From a checkpoint of a small mixture-of-experts model trained on Wikipedia.
Size: 11 layers, vocabulary 9687, 34.9M parameters.
Experts: 64 experts in each of 10 layers, 96 squared ReLU neurons an expert, 6 picks a token, a shared expert of 128 neurons.
Training: 281M tokens, 8573 steps.
Below are experts of layer 5 (counted from 0) of a mixture-of-experts language model. Rows are named router (the router's row for the expert), down (a neuron's output weights, with its number) and show model dimensions 0-55. Each number is 128 + 24 x the weight over its row's rms, rounded and kept within 0 to 255.
Before each expert's rows: "comes before" lists some tokens at least twice as common just after its tokens as in all text. This comes from a sample of Wikipedia text that the model never trained on. Tokens count by the router's weight.

# expert 12
comes before: " the", " a", " well", " an", " his", " her"
router [124 126 131 129  94 139  80 146 152 204 110 141 173 166 129 177 138 106  86 111 136 118 141  98 102 140 121 126 105 139  53 135 128 144 163 125 139 153 142 171 144 130 144 161 111 158 105 128  90 142 130 135 130 129 136 108]
down0 [159 129 133  94 151 155 105 139 110 128 127 141 142  99 113 130 133 132 136 146 133 120 151 105 134 142 123 131  90 116 135 107 140 130 137 127 125  89 111 143 149 128 138 148 159 108 145 130 133  80 139  95 138 144  94 141]
down1 [154 139 113 160 162 135 120 140 126 141 124 152 117 135 105 124  98 110 125 138 140  99 130 119 178 114 136 129 137 126  85 145 154 121 132 139 101 119 113  92 122 156 127 171 145 118 154  98 127 147 160  94 118 117 144 161]
down2 [176 118  99 121 131 137 137 126  87 146 126 177 136 125 143 115  93 142 132  98 122 129 125 120 142 126  68 115 160 122 133 168  77 155 118 170 166 177 120 124 122 118 118 114 149  97  95  97 145 113 132 128 136  95 109 186]
down3 [121 139 127 107 172 168  87 145  95 128 107 100 119 146 146  87 143 113 143 108 103 112 150 129 126 130 124 118 104 138 104 120 100 128 147 101 121 132 127 120 106 113 172 114 123 146  88 133  92 167 165 140 136 109 115 160]
down4 [ 93 122 179 102 104 113 112 125 123 181 107 125 159 103 173 124 160 100 121 121 100 156 151 137 144 120 122 136 144 101 101 143 138  98 100 145 146 172 144 105 150 122  98 143 130 116 158 141 167 109 119 155 186 148 126  79]
down5 [152 127 151 143  89 146 130 148 120 155 124 157  80 172 159 136 159 164 103 116 192  95 117 146 143  91 136 153 162 145 133 142 162 137 140  98 137 126 145 118  96 108  92  93 128 136 159 135 105 120 126 129 156 156 155 108]
down6 [117 116 165 173 139 106 104 123 123 130  69 105 159  87 133  93 163 138 123 149 148 127 112 131 142 130 145 138 125 124 148 162 113 123 153 114 134 116 128 150  99 108 112 112 170 121 139 122 122 125 159 144 116 160 144 138]
down7 [ 99 133 123  98 106 121 147  90  91 104 116  81 159 117 121 145  89 144  99 158 146 109 146 136 130 152 105 154 122 144 165 133 125 162 170 102 134 143 157 107 118 141 134 171 111 151 108 148 137 164 129 110 116 115 135  84]

# expert 60
comes before: ",", ".", " |", ")", "–", " ("
router [145 162 150 111 110 119 153 104 133 147 105 121  97 107 122 129 116 143 137 125 129 119 114 155 138 121 153 168 145 107 200 137 156 113 129 116 145 138 131  79 142 142 116 115 120 118  93 180 122 129 116 106 137 133 125 142]
down0 [158 117 135 119 119 135 140 139  98 128 116 115  84 116 167 137 129 109 125  98  85 124 144 139 142 126 154 140 133 137 124 155 129 124 127 100 214 147  51 103 158 117 134 111 106 148  69 147 151 133 164 123 141 120 113 128]
down1 [158 104  88 114 130 119 159 153 148 116 116 117 104 140 139 130 116 110 111 100 127 108 166  76 146 130 119  98 155 153 111  85 138 133 105 145  90 128 136 124 120  64 127 116  73 150 135 103 104  92 154 176 152  98 106 130]
down2 [ 80 138 117 127  94 111 121 154  95 140  89 131 112 170 139 127 117 121 122 125 181 126 147 110 171 135 140  94 132 159  98  98 130 116 152 180 129  87 131 135 104 161 120 136 152 104 131 174 184  99 140 149 176 159 100 145]
down3 [181 124 187 132 168 145 134 114 104 105 126 110  84 121 145 132  87 162 103 111 116 159 127 120 143 128 127 152 121  98 171 105 153 131 124 116 137 135 118 105 132 109 143 143 141 101 142 119 161 111 117 183  68  80 130 119]
down4 [121 159 110  70 100 108 141 136 150  65 105  95 173 104 142 123 106 120 120  95 138 141 160 109  82  95 157 101  98 116  76 125 123 153 121  92  95 132 172 174  83 101 124 114 116 127 112 112 150 134 121 156 154  80 151 140]
down5 [ 85 148 116 147 152 125 122 112 122 161 113 155 126 131 129 144 147  39 141 140 133 134 117  97 101 165 143 107 114 137  81 127 124 133 130 116 114 115 135 140  86 143 154 141 143 145 164 154 122 150 148 123  87 185 116  95]
down6 [108 143 107 139 148 164 168 101  70  61 173 162 119 144 109 103 106 149  90 107 134 113 109 119 164 115 119 147 140 109 132 163 108 107 154 113 125 129 177 107 127 121 103 127 150 136 158 142 140 148 140 143 123 123 127 105]
down7 [125 138 133 117 129 131 124 141 163 162 102 155 115 138 110 133 134 133 143 118  90 100  71 167 125 116 124 132 133  94 119 111 128 127 135 151  88 133 128 136 133 121 144  97 135 103 115 130 167  96 101 109 147 132 114 138]

# expert 61
comes before: "1", "19", "0", "2", "18", "3"
router [131 139 170 105 135  86 113 160  86  82 101 132 175 152 131 133 121 125 121 134 126 115 140 142  99 124 130 115  84 121 169 107 106 128 122 119 126 169 111 100 125  97 121 146 119 105 117 114 194 115 138 131 154 140 154 141]
down0 [ 94 145 141 173 132 114 158 101 125 122  93 139 184 100 119 136 109 158 126 125 136  76 119  89 126 165 102 143 136 113 148 136 130 145  91 183 116 161  89 133 135 176 154 102 124 156 157  89 155  91 182 117 133 194 128 128]
down1 [152 126 150 114 151 164 150 120 145 150 104 109 171 137  97 131 143 121 175 165 123 142  96 100  57 102 152 130 128 152 131  96 126 149  74 125 113 131 133 162 152 166 131 112 160 131 134 110 108 112 109 147 133 139 112 143]
down2 [135 152 134  59 123 124 171 148  97  75 124 130 102  93 144  95 102 143 124 131  82 115 126 162 127 117 115 139 110 118 129 101 179 127 106 174 125 143  99 155 110 152 117  93 114 144 135 134 126 165  95 110 136  97 126 125]
down3 [132  89  83 140 166 128 145  96 100 161 130 115 114 162 149 108  98 149 112 103 159 121 128 100 146 162 158 126 128 145 152 145 161 108 119 133  98  95 127 157 109 109 156 138 135  89 146 166  90 103 125  72  86 150 121  84]
down4 [167 131 152 119 142 124 158 129 115 132  96 147 152 116 138 119 123  88 101 203 125 130 132 155 122 137 135 134  90 124 130 150 112 113 119 129 117 141  95 118 157 112 145  92 110 110 120 119 107 100 136 143 112  62 126 108]
down5 [126 128  97 109 124 146 177 105 153 139 160 135 167 107  93 113 115 127 149  94 154 105 133 161 138  93  92 150 135 191 114 103 149 121 170 154 102 117 164 122 154 129 141 160  55 165 144 163 108 147 147 141 128 134 135 119]
down6 [103 136 113 107 152 123 118  75  93 123 100 110  92 119 112 151 106 130 155 107  93  88 181 125 102 151 115 107 121 122 163  87 123  98  28  95 108 124 161 101 102 159 134 121 108 106 116 100 154  80  99 127 130 101 173  97]
down7 [136 108 191 110  86 129 114 121 112 126 120 115 148 141 132 128 128 100 112  69 111 138 109 146 119 134 123 110 173 127 129 112 148 114 114 143 109 143 160 138 174  91 144 128  80 136 141 172  99 134 134 150 117 130 119 171]

# expert 35
comes before: "|", "==", "===", "See", ":", "S"
router [102 161 138 125  97 141 119 126  85 145 127 126 150  91 132 135 140 145 151 111 103 129 116 137 108 131 121 144 111 124 186  50 100 129 168 141 117 110 121 105 158 171 139 129 131 177 112  49 164 132 136 130 124 165 150 123]
down0 [170 112 144 109 190  74 141 165 145 107 114  75 109 142 114 139 105 136 112 104 134 131 137 135 151 140 152 151 141 145 114 144 151 125 110 126 141  85 108 139 150 185 121 110 129  92 157 147 152 158  60 131 116  81 151 169]
down1 [114 142 153 108 120 100 153 177 128 107 114 102 132 157 129 165  91 108 170 126 133 131 133 146 136 139 127 103 176 145 129  67 147 109 101 150 113 125 176 157 133 135 112 130 129  97 173  87 143 137  92 136 137  90  99 115]
down2 [100 139 189 169 124  92 119 117 124 127 142 137 114 125 110 133 153 123 149 136  80 112 153 116 143 102 129 175 139 143 104 165 156 149 159 157 139 117 172 112 110 135  96 134  62 121 152 113 152 140 148 116 134  76 167  95]
down3 [ 97  93 105 122 119 122 155 105 109 134 123 109  99 145 122 136 108 121 135 109 169 137 166 106 128 117 159 148 132 146 120 115 153 139  92  99 171 154 104 167 161  63  94 152 132 128 103 164  98 161 132 138 110 101 102 124]
down4 [124 117 114 135 119 150 133 171 135 124 113 109 112 144 149 102 166 131 145 154 141 105 109 121 127 152 141 106 131 149 105 133  71 127 130 129 127 142 137 168 170 149 130 147 155 112 129 121 120 156 142  97 124 138 107 106]
down5 [103 144 141 113 151  65 152 145 139 162 170 144 143 107 158  94 139 145 145 181 155 151 133 128 107 137 115 161 150 114 139 140 145 154 137 144 128 105 122 110 116 149 118 117  88 139 153 150 149 134 129 119 117 123 118 141]
down6 [118 155 122 146 103 129 126  90 144 126 108 149 161 168 142 127 146 119 149 145 137 137 159 134 120 141 143 152 111 115 143 137 158 104 111 135 124 114 101  83 119 165  94 150  86 123 157 135 118 131 151 107 140 124 164 160]
down7 [117 102 103 107  90 149 139 111  98 153  69 112 121 144 161 154 115 114 156  83 137 117 130 109  85 124 101 125 160 152 136 123 122 133  78 136 141  98 155 112 122  93 112 140 131  99 178 131 100 109 155 142 114 177 137  93]

# expert 16
comes before: " the", " a", " his", " to", " by", " on"
router [123 147 129 125 129 117  81 159 116 124  55 137 156 101 110 136 125 139 130  98 137 122 121 124 161 130 140 136 117 117 101 158 139 118 149 129 150 143 128 154 129 101 120  89 119 107 120 137 135 129 143 118 197 121  91  75]
down0 [ 93 147 136 152  78 105 110 150  88 123 106 122 127 100 160 151 134 143 115 115 124 135  88 106 132 131 117 116 112 111 119 116 125  98 123 112 110 158 116 152  78 157 135 119 125 127 129 120  83 133 152 116 113 120 102 143]
down1 [150 134 147 129 108 161 106 129 137 148  35 113 131 131 156 138 142 148 132 161 157 103 110 102  79 129 155 127 115 131 123 123 149 112 138 118 164 105 104 176 139 143 144 116 104  98 121 162 138 129  98  69 201 151 123 135]
down2 [163 130 112 116 118 133 132 161 132  78 120 142 121 104 157 131 183 193  84 172 137 103 143 131 101  92 111  98 145 162 110 108 123 161 157 117 116 151 153 130  90 130  96 154  97 154 146 119  97 132 121 116 124  84 135 148]
down3 [165 112 170 139 128 139  82 157 178  81 142 115 137 155 114 115 135 119 156 106 154 139 148 116  82 125 133 105 127 105  99 107 141  90 146 122 148 115  92 128 122 157 142 133 150 111 111 166 140 113 142 143 136 133 117 189]
down4 [ 84  90 109  88 121 141 144 124 142 155 134 130 152 118 177 142 116  79 101 155 127 164  88  93 112 128 157 156 153 113 102 182 132 138 103 172 158 103 114 119 112 135 119 136  96 164 155 143 145 124 154 139 136 110 139 118]
down5 [ 96 153 144  82 150 134 122 150 125 139 162 154  84 104 161 160 166 102  84 122 147  79 105 109 153 174 137  95 130 122 140 112 118  93 144 142  68 132 132 132 156 146 143 139 140 130 121 123 158 102  76 165 121 161 129 132]
down6 [105 126  81 132 145 134 114 104 121 129 122 142 141  97 140 139 169 123 101 126 111 115 144 101 126 131 156 128 131 160 205 122 154 142 126 115 106 121 160 124 131 125  98 137 158 106 149 147 103 124 111 113  71 113 104 145]
down7 [168 146 150 165 137 117  90 151 130 119 127 124 148 119 140 119 139 120  97 120 180  54 132 166 115 116 172 149 134 117 179 115 143 109 107 107 131 168 131 138 117 139  88 124 146 117  81 144 143 126 115 118 140  99 118  93]

# expert 20
comes before: " and", " which", " but", "000", " who", " with"
router [123 167 121 107  93 126  96 131 128  78 130 159 193 144 133 131 138  91 138  96 109 128 135 158  93 123 165  91  98 133 100 126 112 100 159 124  85 181 148 103  88 149  94 149 124 125 142 146 173  94  83 133 121 131 162  99]
down0 [108  83 114 130 158  81 163 127 133 108 126 131 155 168 137 165  69 121 176 151 183 148 160 161 185 108 141 114 117 136 114 130 108 163 104 104 122 137 118 136 139 150  96 149 132 119 136  99 134 139 158 144 135  91 124 112]
down1 [121 134 170 152 113 127 102  94 144 169 104 128 122 161 159 162 151  74 122 120 140 117 140 140 190 157 147 109 131 144  90 134 150 110 137 139 133 119 159 132 137 163 144 122 115 124 129 103 151 142  91 153 143  94 152 116]
down2 [103 150 112 150 164  89 153  62 171 134  80 121 102 146 107 123 153  90 111 166  97 112 140 107 121 107 123 122 118 116 172 170 130 125  99 116  92 102 120 139  89 138 105  94 151  79 158  89 118 153 134 134 128 100 130 123]
down3 [100 135 164 124 140 125 125  85  99 123 177 137 134 108  92 147  70 115 186 143 119 123 127 112 184 168 145 164 163 113 123 153 168  76 136 122 133 137 107 131 166 116 104 125 116 121 177 117 149 123 116 137 158 105 112 138]
down4 [160 132 133  99 133 127 119 143 174 137 105 134 127 167  81 155 111 125 119 137 108 151 123 134 110 153 130 142 143 135 148 131 154 119 125 169 122 130 118 102 131 136 159 142 112  92 154 147 170  76 160 159 213 123 171 153]
down5 [147 122 130 118 120 165 130 142 124 118 162 113 165 139 133  92 111 133 155  96  80 188 130 147 158 126 153 147 130 119 147  94 124 148 153 175 140 161 112 133 180 113 144 135 142 117  98 158 107 122  64 128 137 123 135 135]
down6 [100 141 105 107 179 174 106 155  91  81 172 112 135 190 122 106 128 136 122  97 109 178 142 122 111 125  98 175 123 107 160 149 106 139 130 124 150 171 120 144 158 132 149 131 154 120 121 149 139 153 115 141 176  99 149 130]
down7 [138 190 119 141 108 120 145  92 123 139 105 152 132  92 135 112 112 111 125 137 117 182 113 102 134 141  91 135 162 156 116 104 126 135 177 155  99  90 130  91 123 160 135 148 158 105 133 134  94 110 152 110  66  88 110  89]

# expert 41
comes before: " ", "\n", " 0", " 1", " 2", " 3"
router [138 186 153  89 100  80  98 120  94  95 114  94 124 152 131 108 162 130 170 143 123 122 107 106 167 153 112 117 157 143 138 101  84 103  70 134  77 130 122 109 137 133 132 147 166 134 109  72 137 133 121  99 129 115 156 137]
down0 [138 160 139  96 169 162 112 131 105 104 131 142 124 144 114  90 143 131 130 122  89 125 102 134 133  97 142 137 135 109 129  93 107 122 124 115 149  95  93 168 112 124 144 106 168 138 116 113 124 142 143 149  84 110 128 122]
down1 [125 109 149 170 123 151 120  77  92 128  93 146 133 131 163 137 127 102 159 172 152  95 140  84  97  84 143 139 139 121 132 195 127 121 126 165 153  90 125 112 139  98 129 137 110 115 150 110 138 129 165 114 163 140 114 116]
down2 [131 152 110 123 121 101 175  79 139 142 119 107 113 140 105 111 148 127 143 123 126 141 134 172 117 102  98  86 150 160 165 119 100 145 145 124 151 118 118 193 145 101 120 139 153  83 125  96 121 109 119  64 149 125  86 140]
down3 [179 161 170 130 117 117 123 116 147 140  95 165 155 126 134 151 158 137 152 117  91 130 135  80 100 116 166 125 157 120 122  88 127 147  85 113 109  77 159 128 152 128  92 168 108 133 141  80 130 145 121 150 120 145 134 126]
down4 [129 133 159 146 121 104 139 124  80 138 110 101  93 125 131 121 124 137 127 163 117 111 124 115 126 128 145 134 149  99 105  96 126 125 126 134 119 157 128 133 139 156 145 108 139 145 138 155 133 140 124 104 136 137 149 184]
down5 [104 138  78 108 107 105 125 145 139 116 156  95 117 148 130  94 125 113 132  81 128  94 148 125 112 123 139  88 163 109 112 136 126 151 129 175  91 141 102 141 158 134 150 165 109 126 120 154  62 138 127 101 172 152 115  98]
down6 [144 139 114  99 165 126 145 127 134 160 139 163 101  81 175  72 106 110 148  82 139 122 126 115 101 156 147 151 126 108 144 166 125 121  82 131  94 159 147 121 121 163  74 102 148 134 110 140  94  83 116 148  93  81 108 151]
down7 [106 135 162 122  93 112 107 148 148 111 131 135 146 126 158 129 153 121 100 111 113 113 137 120 147 167 131 140 125 119 153 162 113 126  38 174 143 125 149 152 127 145 141 131 134 144 115 153  64  96 110  91 161 105  98 151]

# expert 2
comes before: "\n", "==", "The", "===", "In", "-"
router [123 129 141 115  86 131 161 131  98 165 131 126 138  94 127 136 126 124 171 110 119 131 118 146 124 110 126 124 112 145  92 105  94 135 143 119  85 137 134  86  90 126 121 157 129 114  80 123 204 123 117 145  68 127 129 132]
down0 [125 152 154 195 141 135 136 116  86 154  67  97 103 155 140 152 126 129 128 109 104 176  95  81 101 142 124 130 108 100 147 117  91 115 139  86 137 145 108  88 143 130 150 142 174 132 124 112 101 147 111 137  85 132 147 108]
down1 [174 150 134  95 123 124 165 165 126 129 119 146 140 125 123 109 119 112 150 150 105 132 141 143 108 117 122  98 120 159 139 146 112 167  86 132 131 132 196 151 123 106 123 120 161 122 114 126 115 155 105 153 118 114 159 145]
down2 [123 115 138  75 128 139 101 110 119 112 107 157 169 161 122 109 157 152 115 111 138 141 116 120  93 124 115 114 140 119 131 168 111 120 155 134 128 109 114 137 157 111 136 130 136 111 129 141 118 143 146 107 136 110 126 107]
down3 [145  77 113 144 139 116 132 129 120 133 148 145 158 185 146 105 124 138 115 140 154 139 102 144  95 122 123 136 102 122 110 172 128 140 107 126 133 106 141 129  99 126  75 135 116 127 119 178 103 144 130 114 146 132 131 148]
down4 [116 118 122 116 123 147 126 195 137 109 132 170 119 133 170 148 128 128 121 175 128 142 105 146 123 117  90 115 104 133 126 121 120  81 120 137 172 153 113 164  97 132 138  99  80 111 136 125 117 125 156 120 153 100  87  99]
down5 [143 115 120 123 109 170 107 132 141 104 124 106 126 187  89 114 121 134 130 100 160 155 157 162  98 161 148 155 103 109  94 142 130 171  78 152 101 105 116 137 123 124  88 188 137 135 180 101 133 150 101 115 135 140 112 162]
down6 [101 123 156 141  72 161 105 153 141 129 129 141 115 165 120 132 122 135  98 101 107 164 164 135 127 112 135 139 120 126  96 143 129 114 154 167 123 120  98 110 145 123 173 143  93 113 184 168  86  97 128 144 138 110  86 107]
down7 [147 113 126 168 109 141  87 163 124 133 145 156  77 127 132 123 160 114 149  78 167 147  91 117 151  90 109 135 137 128 158 121 131 125 133 112 160 123 123 140  66 127 110 111 117 153 121 119  70  93  93 158 128 183 125 114]

# expert 47
comes before: ":", " by", " career", " as", " in", " office"
router [126 126 120 129 103 128 117 115  95 160  82 124 149 132 103 127 128 114  85  98 127 123 110 109 165 102 144 141 125 116 144  64 149 132 158 129 169 130 103 135 125 100 125  98 125 113  51  62  98 141 130 155 150 116 123 131]
down0 [120 161 122 147 114 160  75 157 110 136 101 134  80 138  81 156  62 139 139 140 131 137 146 103 157 122 138 131 114 156  97  51 135 138 147 139 130 128 111 102 135 116 119 142  88 158 101 125  96 159 144 153 125 129 145 125]
down1 [120 106 153 157 138 116 122 163 143 180 136 151 124 141 145 156 135 129  81 152 164 114 143 104 169 114 128 130 117 138  90 128 174 108  86 115 147 125 137  93 138  93 148 148 158 166 159 144  98 138 107  99 107 133 123 106]
down2 [111 125 169 146  88 177 104 105 173 113 114  96 170 127 105 146 129  95 125 117 128 108 182 113 136 142 130 123 146 179 144 133 193 119 142 137 155 122 106 147 134 164  98 134 133 142 128 151 124 137 145 112 134 121  84 148]
down3 [115 102 126 150 121 114  92 127 137 131 139 101 135  95 167 104  99 138 148  92 119 132 149 127 134 175 100 128 121 151  95 112 104 137 105 124 149 132 180  74 122 124 146 141 134 128 165  91 154 152  76 119 143 146 164 113]
down4 [100 117 136 187 165 136 100 175 109 135 182 153 122 104 122 138 117 105 136 100 135 182  87 130 100 117 177 138 127 129 121 167 128 114 103 156 107 119 134 161 124 157 114 134  97 113 154 100 170 127 125 123 149 118 116 134]
down5 [100 154 185 123 110  93 101 155 108 128 135 172 137 121 134 106 118 131 121 154  92 162  98 118 132 127 135 126 105  90 138  95 127 132 169 140 174 127 135 132 138 139 158 120 151 121 133 130 151 166  85 116 135 167 158 161]
down6 [122 148 111 103 183 127 131 135 118 142 123 134  89  60 109 133 122 146  99 116 121 110  94  93 154 133 149  66 118 146 105 171 131 143 163 107 140 167 137 154 135 118  58 122 101 128 122 142 141 147 139 142 117 129 165  99]
down7 [156 138 144 123 135 105  63 166 119 125 106 150 160 135 117 115 158 125 151 116  88 165 119 147 117 135 120 131 137 129 105 145 108 160 139 114 156 141 130 122 129  77 141 111 132 127  98  94 148 107 115 132  68 161 161 135]

# expert 53
comes before: "\n", " |", " is", " =", " (", " was"
router [124 198 123 103 106  96 158 125  80 124 142 122 162 157 123 124 128 138 121 144 101 130 133  64 151 109 136 108 127 121 162 146 135 116  75  96  83 109 156 112 124  65 120 130 144 165 123 148 188 165 145 142 130 102  98 116]
down0 [156 143 135  96 149 164 113 134  87 141 118 136 150 122  88 157 102 125 117 134 124 132 145 132 119  98 113 174  58  96 155 123 108 140 136 126 160 110 129 103  90 111  80 150 162 127 143 121 113 137  97 148 102 129 136 113]
down1 [129  97 165 135 142 158 125 122 140 112 148 161 173 121 131 139 109 160 178  98 121 160  77 127 131 153 115 188 112 131 139 176 141 151 108 119 136 114 123  95 157 107 118 147 162 157 129 128 115 146 100 121 135 122 116 150]
down2 [145 134 151 180  86 137 131  96 124 103 132 137 121 111 183 184 121 177 129 133 133  83 147 113 103 120 121 131 152 149 109 136  90 129 137 117 127 164 107 162 101 126 135 103 156 111  65 135  81 161 106 114 123 139 125 115]
down3 [138 110 108 149 114  87  86 125 149 131 170 109 138 107  81 126 128 147  89 150 101 119 138 139  93 121 101 107 129 118 110 152 108 118 169 126 102 106 198 113 102 121 134 124 104 132 128 122 128 100 174 132 117  98  95 118]
down4 [152 133 134 112 164 144  78 115 116 103 107  99 100 149 140 184 111 115 123 128 141 153  93 137 137 116 167 133 137 132 118 129 120 131 112 104  97 114 127 176  93 139 117 126 137 130 169  75  87  99 151 124 150 131 114 130]
down5 [106 103 128 105 147 140 150 139 114 101  85 142 127 135  87 117 145 117 132 100 132 105 102 128 134 135 109 132 121  79 146 109  94 134 128 125 140 156 146  95 167 170 118 130 109 113 131 168 104  87 138  86 112 116  86 111]
down6 [149 154 127 150 159 153 119  92 123 119 158 119  84 162 129 134 100  92 139 119 120  93 137 162 160 114 120 147 130 145  76 158 136 140 158  74 148 110 155 165 122 125 130 125 167 140 148 146 119 123 125 100 146 105 154 100]
down7 [140 142 170 121 140 112 152 112 130  82 129 127 109 138 125 122 111 108 123 124 126 151 136 143 174  94 141  94 134 122 124 103 156  90 123 138 160 143  52  91  80 135 137 106  80 148 157 116 123 162 127 128 112 174 137 125]

# expert 54
comes before: "-", "|", "\n", "=", " -", "Population"
router [141 146 159 138  96 153 141 133 110 210 117  80 146 119 164 118 141 136 124 137 154 121  95 149 157 122 116 106 113 130 154  96 110 132  82 168 107 134 122 121 112 133 120 115 106 155 131  51 140 137  91 105 104 152 134 118]
down0 [136 139 134 130 147 161 146 106 108 111 114 100 125 111 125 113 146  82 117 139 160 122 156 132 140 146 137 116 121 144 156 152 111 129 111 106 106 168 131 165  72 139 156 119 147 123  84 135 145 132 112 158 118 150 128 158]
down1 [185 121 137 149 119 140 135  97  84 125 130 127 128 130 145 128 116  89 129 165 110  95 111 140 111 161  94 149 128 127 177 157  86 158 122 103 126 108 113  98 117 162 154 161 146 123 144 105 122 129 118 103 110  69 116 146]
down2 [145 198 159 158 133 136 149  86 137 156  98 166 148 133 113  98  89 130 166 155 113 137 128 114 116 140 145 118 121 143 139 140  89 116 105 121 113 145 140  85 124 164 125 124 137 131 110 132 154 101 117 110 100 131 165 135]
down3 [120 112 170 138 118 156 152 113 150 141 111 138 143 107 161 113 133 136 145 108 157 129 144 117 183 133 147 126  88 149  70 123  89 124 109 115 118 127 135  98 110 112 120 125 143 111 129 169 122 146 122 111 121 160 112 125]
down4 [158 116 147  77 136 167 103 211 112 129 110 150 120 128 136 104 128 113 121  80 134 165 150 146 122  98  78 135 139 119 131 127 132 150 152 126  88 100 168 163 119 109 115 118 127 132  94 101 157 147 123 141 106 178 119 129]
down5 [116 110 117 133 132 152  82 122 101  83 118 117 154 156  68 125 125 100 156 131 124 114 146 136 104 111 159 173 128 130 163 131 159 147 149 109 120 129 117  79 123 114 123 113 116  94 115 142 170  86 146 119 135 135 109 109]
down6 [127 139 123 102  58 131 156 136 130 142 134 128 104 132 105 167 180 149 144 137 145 124 128 120 130 144 116 118 117 106 152 167 140 129  94  84 108  68 108 115 125 143 107 120 131  68 117 116 144 140  99  85 150 167 126 151]
down7 [157 138 134 158 146 127 112 103 115 114 110 116 144 126 144 118 138  99 138 117 135 115 107 119 131 145 134 131 149 169 159 155 122  74 134  73 124 105 144  87 165  95 110 172 167 111 129 137 128 102 136 126 123 143 114 122]

# expert 32
comes before: " be", " the", " have", " a", " take", " make"
router [136 103 111 116 120 115  83 123 157 151  98 141 184 135 112 116 112 136  80 109 115 121 122 118 149  84 117 170  78 117  78 145 144 120 172 154 142 128 111 117 154 103 125 169 124 183 126 137 130 124 107 111 138 140 132 115]
down0 [118 123 145 146 116 153 106 131 170 105  95 178 123 111 109 136 120 131 111 167 135 137 100 123  96 121 136 136 104 134 148 152 106 151 105 128 123 136 154 100 139 167 136 148 152 153 149 145  69 145 116 126 129 119 148 121]
down1 [ 91 167 125 147 126 167 128  87 104 103 104 162 118 146 135 142 159 158 132 122  98 116 124 122 136 126 102 117 117 128 127 111 176 105 128  99 154 117  87 147 111  91 108  95 139 120 138 145 141  78  92 139 142 122 142  90]
down2 [120 107 134 135 126 150 134 110  87  97 131 124 158 169 143  92 134 104  94 182 130 144 117 106 138 165 132 106 162 141 117 150 131  91 124 158 125 101 120 165 137 158 134 147 138  88 102 146 149 126 179 148 145 112 116 118]
down3 [137 144 106 144 137 121 142 102 134  86 135 127 148 134  48 107  91 146 127 105 118 129 127 129 130  84 151 153 110  68  78 134 154 133 109 122  94 116 125  81 140 118 157 137 157 133 121  99 139 116 141 148 130 183 134 177]
down4 [100 112  93 131 141 153  61 139 156 128 158 148 144 117 142 120 142 153 158 127 113  98 104 121 124 112 141 140 160 102  75 148 152 126 109 159 181 135 118  97 159  93 173 175  97 162 100 171 161 121 133 129 122 126  71  87]
down5 [115  53 128 128 138  79 143 123 112 138  92 118 161 129 135 108 136 128 107 138 125 167 135 144 159 133 167 124 115 136 132 167 171 117  97 145 122 137 108 117  97 159 111  94  93 147 102  94 173 153 122 137 173 119 106  86]
down6 [120 122 120 134  89  72 155 142  83 117 121 141 163 136 127 132 136  96 194 145 124 114 133 132 121 136  85 117 164  93  63 151 108 159 138 130 160 156 106 173  76  76 104 116 156 136 102 134 115 125 116 148 153 169 147 117]
down7 [130 129 157 179 131 129 116 143  81 127 110 134 103 174 107 151 120  93  82 114 139 123 115 110 139  69 117 144 128 116 158 102  97 155  98 157 106 155 129 116 128 109 174 148 149  97 158 140 127 130 109 164 103 126 158 123]

# expert 34
comes before: " |", ")", "%", "°", ";", "."
router [135 119 173 103 141 108 156 115 197 108  93 131 145 134 128 132  98 119 114 123 137 131 100 138 117 114 126 117 131 129 196  83 154 108 111 135 167 144 106 125 149  73 137 131 138 187 121 149 176 141 103 144 161 140 145 124]
down0 [160 105 151 109 148 108 166 153 121 129 127 142  88 102 118 146 163 155 102 113 112 136  87 122  96 132 137 136 103 121 142 144 133 158 154 100 139 159 118 159  86  79 114 116 138 117 120 119 101 126 158 139 145 141 108 114]
down1 [100  73 152 124 118  92 144 144 150 126 141 117 114 150 117  64 102 122 125 108 166 127 125 163 133 110 188 140 118 129 116 135  76 114 159 161 142 121 141 149  94 125 157 115 136 119 124 158 173 126 116 153 114 149 111 156]
down2 [ 95 103 105 110 127 129 140 122 147 144 190 138 122  86 114 139 111 130 163 105 133 142 131 126 145 181 122 137 108 125  80 146 132  93 128 129 121 141 139 150 140 125 155 138 116 116 160 148 140 101 129  98 131 171 163  97]
down3 [130 125 141 124 129 111 150 137 143 129  87 100 173 139 123 101 163 177 103 147 112 124 100 157 160 142  94 135 142 129 144 101 151 114 155 134 165 129 119  76  84 165 180 113 141 138 138 114 147 119 124 122 117 129 109 113]
down4 [134 163  91 127 112 135 107 103 125 112 119 148  69 130 155 133 116 152 116 130 118 100 118  94 126 169 112 146 140 141 166 109 136 126 155 159 117 181 121 127 128 134 115 119 159 142 146 146 132 139 112  98 159 138 156 152]
down5 [134 133 125 119 129 148 165 172 124 134 137 122  98 140 127 138 146 145  84 159 138 126 152 135 127 150  88 128 118 152 126  77 128 145 146 117 117 113 125 126  92 114 119 136  95 139 186 131 105 131  76 101  90 173 124 125]
down6 [128 159  87 126 173 135 136 119 102 124 157 144 171  81  75 111  81 166 129 126 129  85 133 142 109 134 119  91 139 135 122 122 162 159 162 126 111 104 133 100 118 127 135 108 118 124 123 120 115  81 119 154 163 133 115 125]
down7 [135 139 112 161  86 131 150 133 168  95  88 105 130  97 112 137 130  95  99 145 183 137 117 132 157 104 124  96 129 115 107 188 148 151 116 127 129 123 142 115 174 131 139 117 148  65 117 135 134 103 107 160 117 132 113 127]